config = dict(
    n_layer=14,
    d_model=192,
    n_experts=32,
    experts_per_token=2,
    d_expert=160,
    d_shared_expert=0,
    activation='swiglu',
    moe_layers=[0, 1, 2, 3, 4, 5, 6, 7, 8, 9, 10, 11, 12, 13],
    router_score='sigmoid',
    normalize_top_k=True,
    routed_scale=1.41,
    balance_loss=0.00051,
    balance_bias=True,
    router_cosine_scale=14.0,
    init_std_router=0.0329,
    lr_router=0.00113,
    n_head=3,
    n_kv_head=3,
    head_dim=64,
    vocab_size=20267,
    norm='rmsnorm',
    norm_place='pre',
    norm_eps=1e-06,
    positions='rope',
    rope_base=10000.0,
    rope_fraction=1.0,
    qk_norm=False,
    attn_scale=0.125,
    tie_embeddings=False,
    parallel_block=False,
    init='uniform',
    init_std_qkv=0.0165,
    init_std_o=0.0,
    init_std_up=0.0165,
    init_std_down=0.0,
    optimizer='muon',
    lr=0.00828,
    beta1=0.95,
    weight_decay=0.016,
    lr_head=0.00774,
    warmup_steps=200,
    schedule='cos',
    final_lr_fraction=0.1,
    batch_tokens=32768,
    seq_len=1024,
    doc_mask=True,
    train_tokens=311200000,
    steps=9498,
    dataset='wikipedia_en',
)
Below are experts of layer 4 (counted from 0) of a mixture-of-experts language model. Rows are named router (the router's row for the expert) and show model dimensions 0-95. Each number is 128 + 24 x the weight over its row's rms, rounded and kept within 0 to 255.
After each expert's rows: "gets" lists some tokens that make up at least twice as much of what it gets as of all text; "comes after" lists some tokens at least twice as common just before its tokens as in all text. This comes from a sample of Wikipedia text that the model never trained on. Tokens count by the router's weight.

# expert 2
router [148 123 115  74 145 134 152  91 105 158 127 113 159 139 151 163 136 124 125 106 124 120  96 183 137 102 123 125 124 129 138 145 121 163 114 154 172 116 143 141 145 134  99 118 142 143 147 134 130 105 117 120  86 105  98 118 150 128 119 213 160 151 154 164 118 103 136 145  90 111 140 109 135  92 171 110 127 111 143 127 121 100  84 152 100 110  88 144 150 131 115  92 135 170 142 184]
gets: " the", " of", " a", " The", " an", "The"
comes after: " of", " in", " to", " on", " as", " for"

# expert 19
router [120 141  82 103 147 143 163 148 134 125 127 130 140 112 179 115 127 116 119 123 133  96 140 113 116 108 135 158 125 104 104 149 103 181 136 153 153 125 134 108 153 113 116 109 103 126 114 138 138 122 113 159 115 120  95 179 136 121 134 107 103 150 131 142 104 120 123 107 133 111  87  98 149 102 169 115 161 135 100 102 100 133 101 124 149 106  94 154 116 125 117  96 100 177 137 125]
gets: ".", "%", ":", "°", " .", ")."
comes after: "==", "1", "3", "2", "0", "4"

# expert 17
router [139 100 154 127 122 157 138 114 149 151 146 130 161 148 157 102 131 129 124 123  86 131 120 129 135 110 114 118 144 135 162 142 120 108 108 151 176 142 143 110 147 113 140 101 148 145 125 139 166 110 107 113 126 163 124 163 146 111 123 171 108 129 151 160 170 120 137  92 109  95 103 118 113 125 110  94 137 111 151 105 109 118  88 137 161 113 121 105 106 144 131 115 161 135 128 124]
gets: ".", ",", " and", " that", " he", " which"
comes after: ",", ".", " that", " where", " However", " time"

# expert 31
router [160 154 120 128 128 149 147 144 130 144 160 124 132 154 127 128  97 108 132 116 123  86 104 130 124  91 112 163 158 111 156 113  94 151  70 166 155 119 141 134 135 109 110 130 134 125 104 143 146 121  90 111 106  74 110 128 158 118  94 116 164 178 157 121 131 108 125  73 128  83 107 148  92 104 147 120 144 113 162 138  91 123  92 106 177 118 120 134 126 104 143  98 117 125 137 150]
gets: " S", " B", " K", " D", " P", " M"
comes after: " |", " (", ",", " \"", ":", "-"

# expert 12
router [143 121  89 126 115 161 158 142 159 111 106  78 117 121 137 108 154 117 109 128 113  87 124 137 147 112 141 157 148 131 156 141 111 176  45 137 182 117 144 139 144 141 185 111 110 126 106 123 119 113 109 118 117 144 124 141 143 151 157 169 124 123 188 141 137 132 159 116 114 102 106  99 154  89 157 129 160 123 117 154 106  84  99 140 121  92 109 152 134 126 148 136 171 165 165 156]
gets: "'s", "\"", " John", ")", " her", " his"
comes after: " |", ",", "-", "|", ":", " by"

# expert 6
router [181 136 133  66 157 146 159 156 149 128 141  87 161 121 108 143 155 134 125  99 111  91 105 156 160 119 119 126 171 135 159 129 127 129 118 149 161 120 117 129 149 128 138  80 133 159 147 135 148  88 132 106  91 117 110 126 126 147 141 148 152 126 168 135 129 114 132  79  77  94 114 101 131 101 122 135 149 129  94 123 101 114 103  91 123 125  96 116 101 137  98 110 131 169 156 131]
gets: " his", " its", " their", " her", " two", " first"
comes after: " the", " a", " of", ".", " and", " in"

# expert 18
router [161 171 135 101 135 140 144  98 140 100 125 131 146 149 176 157 122 115 130  94 128 162 143 159 153 105  87 146 144 147 153 135 140 171 121 126 131 100 110  92 117 151 117 122  72 144 126 122 142 121 130 113 134 110  79 118 138 165 110 150 120 111 130 178 122 120 135  74 102 111 145 134 122 101 190 110 119 113 117 137  86 123 136 141 115 112 133 134 133 108 116 134 157 180 168 124]
gets: "00", "10", "15", "25", "16", "17"
comes after: "20", "19", " ", ".", "18", "–"

# expert 16
router [155 179 126  88  96 137 144 143 111 116 109  88 143 150 157 135 128 121 138 115 113 120 119 101 147 111 107 157 137 130 150 155 124 132 127 136 111 136 156 121  72 108  89  92 128 127 147  93 119 150 148 138  91 127  85 137 132 119 139 109 135 138 156 158 137 137  94 106 109 111  94 124 144 118 148  90 140  84 118 148  98 108 119 141 139 104 100 161 135 148 101 106 135 163 135 155]
gets: " (", "20", "19", "–", " \"", "18"
comes after: " ", " (", "–", "\"", "6", "1"

# expert 0
router [150 138  69 114 132 112 130  73 120 130 107  98 117 145 162 135 171 126 130 106  99 126 147 125 139 129  69 137 132 126 141 140  86 168  83 139 155 111 148 121 181 154 128 138 130 136 106 114 142 121  84 106  75  96 136 156 141  98  94 143  76 154 205 128 124 131 147  92  94 111 113 127 111 122 195 104 122  83 149 178  99 111 126 153 144 101 115 111 140 124 132 110 153 157  78 140]
gets: " |", "|", ";", " /", ");", " —;"
comes after: " |\n", "0", ")", "1", "2", "3"

# expert 22
router [103 172 153 128 146 137 149 108 166 146 138 114 113 151 187 107 144 124 136 100 107 128 107 158 118 123 121 142 142 117 175 141 110 171 147 125 153  80 122 110 136 131 148 112 128 154 132  99 150 101  95 103 121 129 107 145 142 165 105 124 123 120 128 186 125 123 129  55 118 134 101 112  88 103 131 120 111 115 109 117 113 116 120 101 122 114  98 131 162  89 117 117 182 137 116 137]
gets: "-", "|", " |", "\n\n", " -", ")"
comes after: "\n", " |\n", ")\n", ".\n", ";\n", "==\n"

# expert 28
router [165 141 135  90  94 136 121  87 138 110 170 109 116 153 104 120 136  97 108 100 101 128 134 120 151 100 131 152 177 103 121 135 112 155 120 147 156  99 122 128 142  97 167 133 120 128 177 102 138 106 103  90 121 159  94 133 153 149 129  97 117 155 171 187 130 125 155 112 110 127 123 145 136 152 109  91 141 138 110  91 105 116  94 103 149 145 114 133 124 112 119 131 111 130 150 163]
gets: ":", "=", ";", " –", " was", " is"
comes after: "-", " the", "\n\n", " a", " was", " The"

# expert 1
router [133 173 101 124 121 134 159 128 101 148 113 113 121 157 138 127 160 134 138  85 116 139 121 115 132 128 103 119 122  98 137 177 141 147 109 148 174 100 131 101 152 151 141 104 107 172 147 100 120 141 118 123 138 138 135 131 125 104 113 101 134 144 147 154 135 124 100  64 107 100 110 132 111 101 181 129 116  91 127 137 102  86 116 100 131  85 102 103 133 110 129 136 152 188 155 130]
gets: "1", "2", "3", "0", "4", "5"
comes after: " ", "–", ".", " (", "10", " +"